Experts of a small language model: width 512.
Below are experts of layer 5 (counted from 0) of a mixture-of-experts language model. Rows are named router (the router's row for the expert), gate (a neuron's input weights, with its number), up (a neuron's input weights, with its number), down (a neuron's output weights, with its number) and show model dimensions 256-383. Each number is 500 + 50 x the weight over its row's rms, rounded and kept within 0 to 999. Numbers have three digits each.
After each expert's rows: a language model's description of what the expert responds to; "comes before" lists some tokens at least twice as common just after its tokens as in all text. This comes from a sample of Wikipedia text that the model never trained on. Tokens count by the router's weight.

# expert 38
router:511572543545446506544516472468415505531523506502399459499507492459440491548438405422440603564556546496519430467489471465487522513444473475464417525500461565407512445478469490558502536519527571495500487482587509429475426533523522458461468595567558439467426432519428527620490533459440488535500503562526497447421543536470431511516520461491486524472484515466503480530553467461530560460370
gate0:553526520508484534523476541367495496407464485445600496505496462441458462542466511455506382476468528435488496493440516456503496510510469522574592431487548536511456600496506467501510504469458574477490535519534533520529458496465512567578527484500501519612555457513405501499467489570520587495444399436390541465533458559460569532551573608487522562427404526505518568417411475540534559455398
up0:518483461510442481461441536388489487478521561471536491483508568411521506523526536602509539443541514508569500519489494513541412520510548492491542590433425560458511604533534540501466523508432465504516414546469532610441502458520483547525511466465490517478615468402531549536504526434488506512511504412442503452501509567505532496491430505501440548458444471498441453512490550386426554570513
down0:590533525521502487446523509554500466560446476429612460523497448426462456534462501516521415574474552427403479496454537603493541526454478514504534512465494498465468533523559554466520512498534553368610429433459426541477488486485542461501461500554427488429527522454521472481525555558577600483486468434569515594508419481488539552459471421483553606536546497610589535575509451566447465542490
gate1:456429487495537548394463499427466407535621532533521477483495443532518524559473538553569504500517585494491455583530448544353530463462528488421546486524499457540507530563568611512454456447624423439530557499547542487531495575434427456591427588502474474542548474540549518507559492519481545532519562536495401615453492453525509502520468491479454551487524462519421536521487527497455439490473
up1:501590493577503445469423431581508537640520451585558518576480433549588617384501506493476454536543522500527508489498492531451421499552570494532498544556579496479503577476513527547466463566502566533516567512489503462591475548476547502462496539615437447523422444598551609499492551465455496519438463520427554475475560472445512524453523507478425438487552468501445565455458468569480449423473
down1:417628497532523510549478467473424540461493455487501413440466453527502528488454563579515474450596506567586459490586539495522506601499491429486531502492524502365517508528450461435514461561494529392531409472594552523492448442532421453613456493411541508456478564435534518530559480529569542504555534541381515448539486567502477550511527435471452567502500522437428464470494429473543492491486
gate2:497602546547454548478524464513487451459545530486500487545436412511497530462434464483486502490527556460418426535414497590532500500506454511494540550491521537512525600440497577541535489516440567546463499419517452478380543550413447514469470533514533487526459468572548486463482456459573503463487453527573514548510437448536436521503458518505351534527574486561365460555517517437585516405455
up2:508501466561477548533512478416486497518426479508565505439581602542492505526533524519444544440538486591494493472445535476594471520432538547482483540433506527494535536535495482496467515503373433496509527557453387473484483603615538487448542409480497427517488476485438538494551400572486418553525521452389555419534478548472552519406354472542565522538527494529421524412522481548501524465424
down2:536442471513481511614461552487527594484492580525430459540583503588518479551515496465540589465497421552451490602581489576528445594473385505456464580532451593552595455484525504519479496449577528527475547544503492558511498525534584553533514511468529505562419494456528609493503641526596518494431572573437438570435433509447590523443503550539457525580510498462465503509464492560443583476580
gate3:467473574507397550543520505492621449493553524547482454530390484493449486424407515510555478538525527402462510519472464564485577460545486516530553563555528451580535377473545587439522446593489510494464536588485515530507561440530474589487540414502522630501485560561577520522525606490483481500520455514507494527440563461575510458445550498494611540566510512475554446527500499490481494562532
up3:502538376555576461423526513545425484541520456615559527490555509497442577385601494529479542527492472512522495527559517540485551485572563472448437559417516482476489491494530471470511462508473451507466465533503525466511460472518572543452515528533509592572479422433454455423530555512454477528495496417538482527470457464596470520551470537455429518468598557535481514481433459461510498463504
down3:497494463453520484469442568485548504483589501486483483409410533479543486486466498499550546451440475485419480352484479436523484467574485547481543508492517468434504504556420573433564488482593493484531405567437468483502471487465499468507494527499509599547453478538381448560394481511435504498520541592554600429455481494506555457411462516477421496587532499557485479452437469435506502526477
It responds to: Digits, dashes and colons in tables, scores and infobox statistics, such as Density:, Elevation:, 3–3, vote counts and coordinates.
comes before: " |", ".", "0", "1", "5", "3"

# expert 31
router:562526520498534527517533578527576550440514485599597449545559452506556574586511547460411490464396442422458462537498466465555540478617469490570555451436506475477497487534487549544475422469451447535526490553455489462515468519455550466359562464396576570478452462371559483489504511496510506556507499547531447453560569560600460549458515560527556567426526431469503516516480567488465542481512
gate0:506518560650548440530601554517412520498467469602491464457454511464558544484663642500537471471422506465424498498497371472531591495377487501485475466452488478466558535462368492490467528500484543488540566465466604467436444484521490557509514522472504414505546484493441437466494525453542471545513471527527570500498423532510482422423575477500514433468533494478553496421503464432530538519524
up0:580501538495540551528489534501440473530470497445518449516620539512547487491500544514559521513516481486499401478469555497471495439554504511524499514491519490468621432532486589590554505539501526506421448563472501517452419424515478506524453534475476531518472513345516496497390531496389517550395521536607439557482528558485512571501430559509553520460579519495505398477371526575512527540555
down0:493517477488505469492417409468472424505577579483575499519479521487498553574484496389487522470461467503560476507509475510489541436452474530592483496559511494534542515553436596511435494611495517559514549454494477401440560338530501445469490522478435474569477599576539532538397455475474530569518634463570531585465544481542573554559493593513514502450537448497408535451451431613485536536526
gate1:473486449554476498476497502397539452522556461556512539564577619556468522508533446483531505443558529567477451595522490523467492514434538484496501397528485613464501451601543495544414480438439512417457476393459432494486477479480498476494474443421546447486437543566385498503516475471455509519504549525540471488491443489565468469476484513485467491505447560487540465472489488533546381513570
up1:569547462520446577457485491488488518587477564483486496328543468419455511510564528457555458414496534541536459462627467493500498509494453486569461527504465442479463482499488462552494598538601519424575566588461412370464452482526455586463515508559538569412500540552498454474511484450459511433470433489438476527546459494539391459472487482477529503392534470417439556500528520564600513438554
down1:533511499555351465523510418374552540577545444481423529477435517475484541539575472551461524500514506533543430487536458520529562573484539494570474546498444468481425581483515454540548465583387449523539538449502489532456480511535436409480468545536434604498472444523520474545428489505572417447474485480497439468442430501461421468546516542416531608502472545501459544524490461448413526458410
gate2:453662509491345527479501539480425416435490440462532560562537446516525601628461558574517474487382465561517543423478517504541461480510543534530503590493457409514536497421455508557467510533613565456486472554573534540496475427468498451567530446406488475559431515500462456527453499444470500383474572492409589506534478493525511471476521501420471471441595534625511488514476466534493591492480
up2:519378383493511519503536474522423482483493444519527451469494493540479483469500514517480535444496479469439434570452473466453567504451538472502549476591530515466443429512535493464533461482462427469520500424526460471556513523448616572493489582567496564526527424469577516501513501467408471572579445520548441486572550520433477503553550502501497485478520457529518490492429546422487587451516
down2:552546545527567465454578534577674447454504568514394534558446562411527476442517488501519477484573462478494534574516478492450448493509516533414531407505473550504513467469591529523446520484530449500527528394500527559595478451483571572466406497540481457432493480455491504461517436426465509455520464518554406446551559508534576524600518532480433591473463489541450538498481595608597521453538
gate3:529369484503507453438433543468491526496553504495434555588468486465530565530390427407545510437454524532510524418557507477578404579475568496488407487435453525529604501460548535482563504566498548396557490522527525545477513402527448471503481561500525510432489485446490497490512571538437507485352418448558478566526505491534501481541440494506465546498427465461490573490465488533588456499477
up3:442446479497480489486577441565494483588535487561551531474541502448590452535436528475480409413498484477538547604561422499430536491571494497550525456495530613525471537454495440558501538483490547499562397505525520452462520491528501454445497495568492495475507503517374501432393472468498503529485596482638454553539485495544544469489590456487576493506550555510549451426542395468609495572566
down3:552547480500481496514394491497517426620511521485483489502507549462482443546427532504507533529424508445462461508415481371554494494548540552457501516489505528573468491464494602395486427381515481507405454445520509501492446479488407410615528471509426478482425471451457536524446398544570446566429523476503609599559545467471576482501385514493527489497521469499436432477534594494578478502559
It responds to: Head nouns after the or a, often in music and film prose, such as film, album, band, song, group, player.
comes before: " of", ",", ".", " in", " and", " for"

# expert 47
router:484516530610447439521490567489530464447560650525451459556499520563498523441477556483583470526458506577470452535523486485564550492493507462478424558483382435457511550592479530352513548384500506552559443593558511403454529428571501494426631534441519441512584508550480507462486592483559522556525518500561383457510489526462375548490540510530420404553434502564537483559453477405476508480529
gate0:423527517543453474548481588471433536555417464479520458482526525471508396516565470490517464515371488426592544569573464480557489550522453564528531538435477476489574455532422517538512474490469557447569485533560409475402518547489445527524528474421581548517513497563501507492405506543504592469473431593508590458573535683420552515398493520481501506538492466573497552434481453436513471502421
up0:511491566479440521533441528459534438471415588468473486496515556507512432455382525517452453471538435475528457520429498589533472440492518514539440542580509579496531499472544405457416492399415489526526386499510484501502484508558434471481448476475587533375523569562467528517506493438486512532443474518434405498432466524576492434547480547480514563467476536537485486537427454473470554534650
down0:434564483497581509498494540531589507544484452485538529530532463496495527564525541449468547505427421595517495516513466514459533525584445455530520567612480506526503458456566411564609603484454456503547574496505513487519562561497479563550460551468546578448602522469484501509486527421429542502487543479595452504454539517336474537531427437519507500525436458530430562518464476491500493504543
gate1:482525526479520498421575363479439555532505519444618451471499536518538472474480487498547566614523523548512451588492512546548425510473461444450498495442550561514553519498395573517489453543383515451510515499497475495488525522540596601401487564483585427529495609503519475442498534506473526502485508529511434450439477395466586589444529475542452462505426463452520507507452508463572520416503
up1:525410561551509466468557503563370422510495483471543463533430490482545450513530472506549529537567580487562515546513535383444472502542552529527465444500450585565514563400505495495408406396547487452503465530398581509536475508521493548507573527445403440433497494480458561551559528458499565440477525548521421490491424494398527538439489524550448584508461541547475520480469412433614501480519
down1:528479488565536487526478465498517566520438487480531573488471498628604505578537552491519482569517577372499523522501587441544528530433563526553473581586486460438365459522473483470480541551424511474483505527507427610623451527492383503466436506473447552447467560558533474533432517518524535591534584472470447493451556375503522458487481609536488561456446469475500503478508574543542446480508
gate2:556479501427529558531558530516393460601477504493500494487542377520439582573530529543496496512579529496484487571569544547449516537528512537472513542562409578476478467409556487498475514360370477481528518511472468449513523447531454538549434624536497399477456505491457530506547561532502445471525525481555528502469459494550404484460467355546489506456475492581467457504483472522513439554512
up2:538448428415501456518513533629550427458454532564373623564553528513556524507533524455417534510567384554509502505465521541514583434468554542494412511499477544528642492486537505535476486499611538531531542558523510509437495543425513488444489513433482406465469554597493477515583463564506542499504507456553449417512431498510420525472501445561547508477481542427528517568529498513522488478489
down2:497462482468556450498533530491580496573604503410508519526486544459502501530504453539593579536532581493524467499582504479435452520463440460390539503433462561443440450496447441544487461472554498551468501497490451484502548471487462469588463497537510563466543507604494551453449486482477542516477457426511498480402492491433596547563470544471512542442445526463407458501485490470523509470481
gate3:498499458573433571467447603544457517459497469520502513475374516459553546449502531519437455403481491420477490496511551528513388512437499486497454540505474465593477486487528506504551558510464437520449457527468504502471426543540337463540491464561537561460544541511605457505535485520526552505504525457438437514481575587549456609513546529362562546494420525580497494452469458549444409513456
up3:501584523466543468473588613488494575436506565492476478534564573470483475504485496504540577457546481405474507455592586525484508518483427502506449515446513601509494452431570448469492499445516527461561441563469558443565575478501611447441486481458478494498502539498517567578420456478485500318481520568504509553459463542561431457555466518551482491480488505483451529499503425499520549499494
down3:532468424587486529557466552504562532486522469527461433541484499419507486573427517491551477479559554493543446562482508508522450528425516622551464501550469485476572588585497498568483458492509536374440477501512524516506581465494396468482499451514514455593538521472553467561454508543520456491509513554515531496628529453558542456450443439454583444570493604561507529401635509480549472462543
It responds to: Words like born, died, school, office, land, town, located in biographical and local-geography prose, e.g. "was born in".
comes before: " in", " of", ",", ".", " and", " on"

# expert 36
router:566507515466454486509424478597547572474592453530457405510424545460478577531498498442481529513564525493528519495498569506479567649489484568406477478574448470462516493486450505551497467435477476559532569439469555575444562406471474493506385531528501414450446592529434461442522453559478500468560461482517493565381479429472518542513415544491469522484549559505603433482561543572492466472507
gate2:451437527361555564546512434510564551561530492442401468509436573473598434410433511547472530560535414492519493483487513521454497489555511479517517541492425558508550556453548542533489415479509554424383533517516513514456530555415474543487382496466594545518507514574545509511476473411540464562517524470449536528497478430554560486523477410464552586396440527431499463435532466575461563481376
up2:500510490552520542603463426501508469569492558429513500515488576446550436361452511492462518502580447444430467511513509538478529439561490466481592502455530452389532561507497464508403468438541428424445438524522495547510520442487512507428445474424568540449547495462509546459512403520545418450513546485426404543544454507537551418595521554561487621438508510501507599531519460467409579609426
down2:543504485572565595570460515378416499521459496536559384447475465377473526480536553494552550461496484550523495520575580495540520600541436472447473527477524507446571506487404494466465428434515500464433542446466564429463556489566482483548490516427341540474537456570470455531524530521484540479522624554385428516480483473498592515448503499514583445541529514552534517472440388500459586454561
gate3:554459432458555597502486519535529616465530579389507436514537524567523537520504460486476442590490524587587623508462517505440502488457541473481538565524495493451511501538488367478546565563548474365558597526616474496486409594490490555497517468520506567528498587489423458468532526560440582462565505526470478577473578448551472489551531484565430573451552438492442476495538447556398490503557
up3:475561531482356432433514505577526417443581423446451517589456467537455496523422463571511457480550568331415453486504436477510499534661449559536463458502520349578487543453424525487511520441423510431563530507518504480459564439505513551548497605527546421467602537531450496465528513506531391419412543519441492403538489455487565558507546483514561492521491459418602443535541542419503562461381
down3:500495551494478542562504584538548519457530565523556387467544529494595469465497437533402423477473503597503565539468398480494511549513438472550522528468547487545419545542472503530575494451593457447423545536534474490489534439552507435507584519534450494568481416445470452536448546543450544553482459534391487498495443454532453463449452430494416568500550401355447447463560501535512503549528
gate4:474477491487601475480480528602554587564498483493551443458574542443494540432485553561398506485462472491590509525496546492663531467617416406529547564475496510470566442477425530509537505580405516414584461478491499515476473491557415535518534530432446507565424470490547549521353517522545545495627477496426525532488495454487445507531522498476555515549417608492521489477477457488494543598488
up4:454554519585452461472529488497463552525446481489512568532500507551560419536524486507555433539510424533514425469526495449500393487505486442510524479553585436532493552483439412503565450570444518547567505578462456489586473584523498438536498549500515441476411525485496509564548548502550464461521584440554518519451487514414550393454432526421432487421537475508598412466553481567473484530548
down4:534459429454537506479488453437457455544474626595513471523456499536417500529502473477485568454666486473435422436488529451481424441493462513439483578380548485422514557417540473482528542421548442569466513455510494498513522437488516531461505514468430410495544426478539549627497511541461472493465561464487461493392608501560462529482492525461610497487538446421546535515528371488507577532567
gate5:480548539437456482475374536573515506536501483497528567554568553487578416320470464576432500547497547470475468533483385508512574497488456547521480471479435475600582512490418533453550510493490563464540515478512424551550583475544550541526470557522488448514603556416539501539448493561470542549394467454508496491475432494409371515492476556589532574529561420519541566504468458475505478447446
up5:485530468411436424546463540475455503574478449543508494486555565408581507434460435474531460619469400477520498442516494560535577477553470537480501534429504523439488445428496446459529445565505555493434433532420491500479574528484488437461455487403469617535512475426470542560552586551437514478425545525486510597437529579488575504527419496552422510514525537418498516492519437459422497486510
down5:532486527515393458498467446526408523488549605589482502506504455514430477573501539533480467456511442486512511492474477514469494553506445502515548458504416487405435387487524546484449466522458499505577520528542522474464529465543480590514413460621501438398451483485456460512468493475505492395503498479574599461510534454513460493497448638494573432473496547523529464492602465593384595419600
It responds to: Newline tokens, mostly closing table rows after a final pipe, plus table rule rows and lines before headings.
comes before: "|", "-", "\n", "The", "==", "==="

# expert 45
router:485465565494461551498473494477544490424511561604586481533476420427556478547488577396473462579461523377506476531477409552613611489532551491372527620467482467449447516545498537532475473464417553582589551487507482546477476451584524504452560379496531530558536478558519531443480591505545510421457511507472556460542567507475510546523557444493504498550461477387456497498555559483528481385449
gate0:474477462457473551487438470499501546392513455610461508527441494385400507460442485458486432485494496520551562529437469477503489516427460461514470539423473490478509539517442432522567424503571599447545533589586500524421508477529500493549515541480467477506543442523482442513473428462571496531441485469495526514445480513448446433512477562456591544544512461407485543564636501543546421445480
up0:494512541496466590527430512501504513517480412549502475511540472538446543466526561486507548444515505555494500430442479537473581485492580496490479523473536498597633550513447441458521436463513492490413540459412473492500587421473498600468459596521521460484455538512510492469502496454465517491464465516530461552528421532504506470508523391391438454573476545546556463612484385538446388547529
down0:502504509462610636464486525512422597429555443589610502518418450454509559553473511528485520557471529578522432545447514532550498490441541539496541474467449500417548469518506573493582487516449527442444460569401441530488499458536470507472547572524513557463383485496543496531584507496499559422500488481557527489467415568444425539464519476414545525501535421510476441552531460430474550447571
gate1:521457526555544451538464509421513547484536476587610494483411551542472590562471577580477426545417471501493469564523388573469500540615489480431467442478474500528362539500580512590491449560426561492485499419486482446452437449535465571435371447496514514404588565474462502572449374434555481542430578488482564453517477527501481498445523435487549432535558441472478476608552523549477498385574
up1:488490521515517417517560541445492420502571507501400493485463461435429558545548519495419457509516517416479495495535520455480471429430501416402484409625536465488522547521573461513528571471579478569518529507469557538470491457511548443459562528517557439516506575482530512478564516555483376483439470454508498495559526420519470475510554464586457534489500462495494444486479560521519388457531
down1:442407363474468459556523480471427464514498483497478571505468525569459424475528562523405434689481557543484454512576444582465547538442491591513447481471456463483477506452547503475528577445480527479488452443540523543447593444565552539518389430413506596455480605576483472520516475538477456510410509513490391460528579477568378520502538534530470506489543499578501447469515556527519398546540
gate2:493529539498496500468504514568509448434473470509477472467556499494409529426450517375392593498526546469539497518454437433515453499497489491534565366554528529509557472549551442511628535498533448459578545484529557551490497481552509468417531542497535534498440483567418487555520480511491432488518445540537452432450443431562332518560495450479505405571462429510518460527477469591515514461485
up2:427480524544483538436470492515451479489575501532590543439568518559510476555507463462555578533477483557541454560577539392465559448507451515518508496628491570533534515572568472540473458534402542518468457465514499441537402471584571469461470512505428574484441554517431565428551538511548516474527468528457463466454565554521503445512569496483564480361477455590541538570488466475530518408589
down2:489556586480513539617508553535539435494464482571455479514554423465461631471555458508431493435534538532495532491517499448524522521494566534492499589588497439537497457466532434455446581463443499461528413436468548544485513505535486453498422435473419552486551417419526452518493433576590567428546481441456505489470514535467528438477509488468496536505577490612498478545477467551543386574564
gate3:525408531545462489482516497489540511449510573572605533439524478447490467567509524439560499523506568339529502579489444557497503492538457496459520538499497499468484445445517483456463503504466537565529482513463483591510474474544488546467401557501582421460510517553540656473477577512548425406426544387467382560485472562461551448434467472539552537591472496570584533493473471475567535511498
up3:492488447386455505427458487552516564442441528458512562545508526539437517529482521541488474488524548533446565512548481443453529527447572553459440553499516480615512517536438545572488460494550407492495498481586502570475445462427498478518516554524486444542486516482461585546504497518514459498505445435547523673500466430551551531508467526465392459587457473465429482558469454474494492567506
down3:449453596468598407512486486516484469477441452502473487572571459496489429497401552492456470468541405538513495587524447478517459473555456508522407513447535593551496577486554469490485488464518572516547454417510553479465508535484473524591534455464545536564487482577522531553493476438456503550485463549591460517596503554512448512410475518491427511569485494552465523466491535533652524436490
It responds to: Content nouns and noun-final pieces in technical or taxonomic text, such as power, population, family, comp-act, inf-ection.
comes before: " of", ".", " is", " and", "ing", ":"

# expert 25
router:511539499475513436470432558480594507471572586483528590416487552525490499508522582524529538455442476547447538542569436583510483553530578487490497465512581486555485472518495464480474411421401450421516523567492593500467531445506392545573457463578497469426529514538558510492484495559542450435444504482496514490558548475600589519453545553490578413440508508533523631496493448524474469434534
gate0:441408520485519490347470552516437565527478434514462534527541554566497520530496503628489488530513496550502528585565521509454459561511589564481518471492473491455475387534495608501478474466425446527550461533478486550563491533483521538458427509547519489508498487533590487462503453612526511463548491502524594584504479550525528401524456423505508525558544560504563487509461515483468572539512
up0:442483590498507526448436508605537452480445481596534537628471478447463469441462555481573487494583551487513590463449509426544477500466453525601493518454469538480570536565468478437458515581430498511615495435507529481431515540516512426436483388573461523543501560517486442511449459604616460467470449524590565465477533400548473471548449482540423448502566555544462551527537452460508475412411
down0:507429509438467532508494450490521464475529565468528525486402517486489632504500561517456443453600448531508483511555515473458507467497472492537516545486478497449523478400497478569491493599548438542463417544532456511498531458452547508571453478532538540474580492439342544519522424508505453508539494482467579486390574509591489481488487507567474461446506550530481476462489469476442465500524
gate1:481482514490602428423474407445549576588482495492525527524465447512423467455506610551530545614410524447476405490468549531376441462519551448459501567436380434564430435446554446535493582502562451415491512556449512484493518501571555504523451498552524569486554482532482428486476490541522484461463545389608477481511562518490465439496453440495602428461459567518369429487617454427511496559573
up1:581585515606554480502571472561445439470479570517555500544441431502460478594495444469529531531458459410477516552520477536529523551411524509622512571519507393501543505424388464483586419443547478461501439492488490514571490568522504507461470464440367476467556496467471492526463406586520540477496523503541515577405588560506570442606543485493401539472525566536533568526511477485483543476496
down1:485481551548555500423580539466533478460463591453581559446451453541487444425610443540480491500518590547613497534538499407503552539489564373479482533550439431522477596518484591478413332490491478400560586480536564458503463509466509529569480570492446504493542486455538554588546526586488469496518565497501561510436508423467478427561472513562567465510578529466435598457546514432510587502459
gate2:574538554545490457617466508491560488535511510530555533518489519548518435435483535436489399440518453493487496479572400566461556533428533536474572526481483505468512495427397519428568550496502553537558525453545433545490422545524444517511541543601469499440514519513456522532482463419458474511433498494465585487483476429527537482534610541475624526491566606509483575623486426462465508433515
up2:570559543548439469554581462523470559517495487525537508570571481535479500496518522561577467571558540430558525441443512536513440434497547448458486500471486420413477517483462467489490490554531443497565501475500494501489525436508488514448489522535595528443405486576551525544447619463464550585577491503463489520508502484541495404491495418449515594470521508475482449481499472487462566578536
down2:614546462600410434561508567463581580519508422439409405562575505528481546565430466478487540410424434452595415451469475568527524592471432510505477470458491500455416532521481422480613409442495523481529413595584531355519431425409463566457496462538476488527528508551447353430477466524433494533514530537549459475452404614532494407488476552498460515570508553653441476466527421425510458574457
gate3:421521486449424532474423508446509405460477512449469520538500468565601498509484439523546508469577461572461542563474517431541502516546522461455416573522453574548554581465517560458505489498455577433561527543488384431583477544517405466498528497487667505543589562514529442587477509559457554475500498417469548540522496532482403518552559512574559486495415603515531523493519554469498546529515
up3:544473536574517569455553432524575508502493485480538584495488455531433526528573499488493565519580415506482465440480540489434498486461479552489474566449463449522479459480533520441479564545487513589516544504514453540509509560463473450663407492559478656650523559470460474468533560615489533471482517419587498561496470526439501454427468535543451559489465441542486478556470436487548504543520
down3:391464506518567566528519551530528569469422476546494559615468520527490467514535575531580526470441529520432443514514475508500474518523546546536471503542608534452453432533563559515479409482612506457485454514562472472523555536591415513540404578472502508460523561512546434560453529508557416458423528512526538452548462464548512498523485577415511522587452475532569509474457577428478507578356
It responds to: Word continuations after a short opening like h, sp, sl, completing words such as hut, hatch, slogan, plus verbs like attempt, get.
comes before: "ing", "ed", " of", " to", " in", "es"

# expert 54
router:463441431543539572411474519528507485525483500378516502470568559414450507427563497530435479519534463458466464474483459477453501551524504440432524548522471456502558482511594512511521491531547538469462545634392546416506445440438604571497480513581488451418476562546534488492560481517427430441469491473565513502522447522478532504505436468559541555568432449534481419562537495495554519462532
gate0:452515384457490503509461442584533446523458487509506497566509538495450491480464521397542502434543410418499490402635509489455455499469573485515539511530511505570478472500481519523496428607434617592500485465412601457444467397469554441537528537529496517477537474525560595508539512490428493595527530531570500425529433581557529568504411587465582440507537488473480554519503434388501470465496
up0:453530560487480489501481445474573495559478444554435555433455484503515466521558486526487522421490484537428590482546521443512449427433441537549519445545536493555516501583429494508411568447481462507546528458557532445494466495462474580477493497455514489541449514410562396450478517552483497545398461539473398485451497462466496486584483435516479461508448475503483472405465562428519442571473
down0:418597468459493536503503514472556499489558526580467472441545559516487533524459507477547505439469398571464535495531540501473507566480434544486522399605464495599495488522434504533497419500520475443565484500489562547438522526519486488593473487473416493410582539517561490495516470553469424484500419637532421466480421470512476486560401478575403399512453487561421548481429518558524376535513
gate1:555522498451492496468517430435492570547492587442390447469500496517505574414456470462502500580546520504466554479521437464515466552551586573528485512558577493543502455504524512539465490599524465526536449553481492601596530467543468607435492550451517515464512523552439563505456572484557472516469495437555526457430571497484510559522503544532413544449549456507492460501462575384551530538474
up1:461471545534517478544499518437523475521455540421414522551502512498516462559388490520558530513526510493510451549548531437448528611528501562468439505492445542421560473593508481492549472544491517601500516524536498549467524398516427419548523439463566437518506492537458482532557541540536503564557440480514592556438401539571481450569471510423558501470597560404536528435445507444508473520497
down1:463557498562501531464568400508445412464507505549566496408578443543534617488517549481448410503534490407502505399469516447476559593600457600493586463503534474543494432480555455513483484600535461519470574517537533582547590582570617525593506525565563501487457569514427518430489543495401485479515574483487563424425580434463472494530491511475516518504410497502491386449520505457414568426493
gate2:498547413554500537395520497434518543462404549495496515409489545476493500498453530446549459480545516382490459469531472515503567482414421535537535495389434450405508520487475570472521497514570513602578552546556490420501568403441471447544524542472439465587569403546540467549479444489457475433542508480487494501389549529462453528474545510521452555503515570457536597446488513446461530497476
up2:550563510540577556455458512442481441443610496608516424445493530514508537519529478463496439462450482530622614512539484517537573546452457485468606478472402542540435444501589558593547524529498491560527470528557474512434477475551494466553514465462583507488570481502421453564458414437444408553488445520476450477435488558511489483518528508569460514521461572437486560493495539501461618512517
down2:529484494555514475497492477454505560490402448434508456413509570439461458509502481487438466462556530442498586482592538503534526474433512448487523577462484542480536470478617564447570526448569551488504491496467423480499570407556494506526557458489490536503538572403536515535554525514523493558505540501470500582504476437445536634501503496485443455518548487517537532475424445561478548499531
gate3:442567469540469543555455445544477568615522495447495529546419569449513532583471524509490504570462529506560467467520405497498501511427487511454447484460539379482565422406554497456565435528535550558487484523479571493548520603531472550399496453606465514535481501532516494543530513483543498501448552480455503508628496501573475489498515451545552440461552422416454485482524520443454499440490
up3:438519503507523509515472475499505537507473507501467470633569517411403481501440499550495484461427334453518551525528416506523474465512503511571509529519420493521565401408528467503504444588510540407484492485472444486562540565501460486487494496450485580471405503444515493498475426508582499580441503425518514420649378441556525462436493444625569467462417462491455535484472551532507433447534
down3:543489515542563438596472547570536500482495506510421547442454533487454546354501555532583553519482422495474501367408512485524518523465516562482535514437480493468471555537455530452581451546401528485421458437500573544420517459502493526506540513430471456480487524438449434480447502514589507434515579526463448549450562581433422441454517486524494567610459550439577494458423478463580510561459
It responds to: Opening quotation marks before quoted speech, apostrophes, and newlines or == markers starting new sections and paragraphs.
comes before: "==", "The", "\n", "In", "B", "M"

# expert 57
router:454488487495512573546461435479442548430485530462527466514548440482421440460511499513472562587516494504538489494525502445525619519416504488449495488432433556531509557568448427480407631522573493533467603568540420520498431416445475466469383528520465470427502470486540548565582543461519522540561478567526554480501394561432546474485474514517550484533495542484507522415486405447443501485416
gate2:496481484577538504525524509448546481571465522518493524448589513421484550479554454509536399471436553421456511546515431523521441589564534445526630486464441491508545541525444488434593489463413560513456523489459457576409505449491491513530558619616447489548522519544481534540520408597467499469498471504548486523534469556438464441464494573479606555560534432591503473410462573458436524507586
up2:498522474467511468481485407495479428537481585579555545546573531393517499504549521482526439505388480506458439465501547603508493563472491456556556531402501497402492561489489398452485484442529465493512507506532451516512437488498498566501485542534505488531563497475536535473542449577501456538554592476589594590497490389471418524523493460567564506458500456531475529521528539577471492541475
down2:503466473472488494434471527539482453463455519466555529544632477497435475524547528508568469514445515595399455559499440570576525651519541535439526485568537424587593558522420474424433528486526508483455496505497437452510535414580540593460460522499527508468479508569552441515646471537398408512494577508584445467407528462521514462497504588497621452537571473522434599497478579437459551486451
gate3:441553468481535497476546474503449494476530489461547497530378486541585495570475489479525550533506544576501474523476521508506498513483476529450504563466590513533550392522532535452513483498526431563426471498541534521565527558514415472607395515524482491523463500423493484548556469522493546537443547485405536489488523540499382472517521531490555432464469429560505544443459456433466516514576
up3:502554465471475560528467491489480499608520520404511539537456557527470487452435473494483528471552551569491474502466468548454510539391457534523435494554506534509507613515489458505469466463550569444550500521483491503599441514550523402458465530449498467530596361546484566457526544428570520494402412581515518508484517486544477482517535495390383498498509533534530530461496499442510470582469
down3:458461598538539506510404436523512542520479473564534548497538498448645388497562499510552547477549507511510477493542471506520461512475497519536477477473531482445500636579559501469515523577469515508554421484507628451494485496428588471536390519456549551428503472489509522508517516458575534525509444545575505482513548486524388463581482498478467422457515513438423530392424480512457516498494
gate4:605505521426535589399553554528465455488576474556533447491493475546488424555491440484529430478494505448537446493458481496537470552586494495452375476438544516542505480362467559571525499493485469502526554526486569553486429544539499460508376562479463459526508491421442486490566554491578465580417450566542477456483458575490475511419465507479515584479488612622464438548441569518552498453446
up4:494510558494506510440462438495515529547474521556384492542470563556468500623479503526397445509450455417555433547451500523574469468515553513432552532495514534511443481535450588643517547480655558536557488506568520500385465459498475470520545464416419515602522500538461501412457478417517384514542510424460480458591505524527507523452463543507403459493511481437452470503535508448553554440487
down4:443543460456508472394534460491572611590457539541483494433466560477496497532482387477460426545389493467507568465481482490490481472461523482522487484625610533501527555478437437562495499456410503520593528524524475490544450435515430476462433466504482564547596548444520440552542416558538509517428545489579494528437532503460499494505498551546537550583573431511519565541499502508393449509460
gate5:457472472514527432480458414495451554464489410513485534587400446392516456497468504513504370511532439487553440467498535414486556533486477550515467460591549532490431580428478524496463509469565531568569473478497480475439456489584534530520539488522581590396485458404542430512561482484412428483536347583499542439530481484525528453401504435485453464504523549435480566544518608487401500449504
up5:460454461515420554539586533534548504527576516515571514470507460553460500498524502519590587519578550447480569479475439488539501548531534534472383449586488499462486543462451492539490526523504568551520482475553522539493428486526527537484507436503493464533471542583481459480462463465501523503511412565415428465485551511484476441530543425519564446495481565503417506482514475583581551437563
down5:482479523591519491508512534441537491464481435434520489482608565562482445478581441499479522539489453543529458548525395457468574569499440550517456479527536424527470477482528441458535432558482572523477435460537577543581495555581541552450501464562575504683621495495529534540505498418518450542480482493568532504544531499497451514438570485576484575434488515476501531489496550460542490494591
It responds to: Number tokens in tables, dates and counts, often after a pipe or bracket: 1,500, 14 December, Round of 16.
comes before: " |", "–", ",", ".", "th", "00"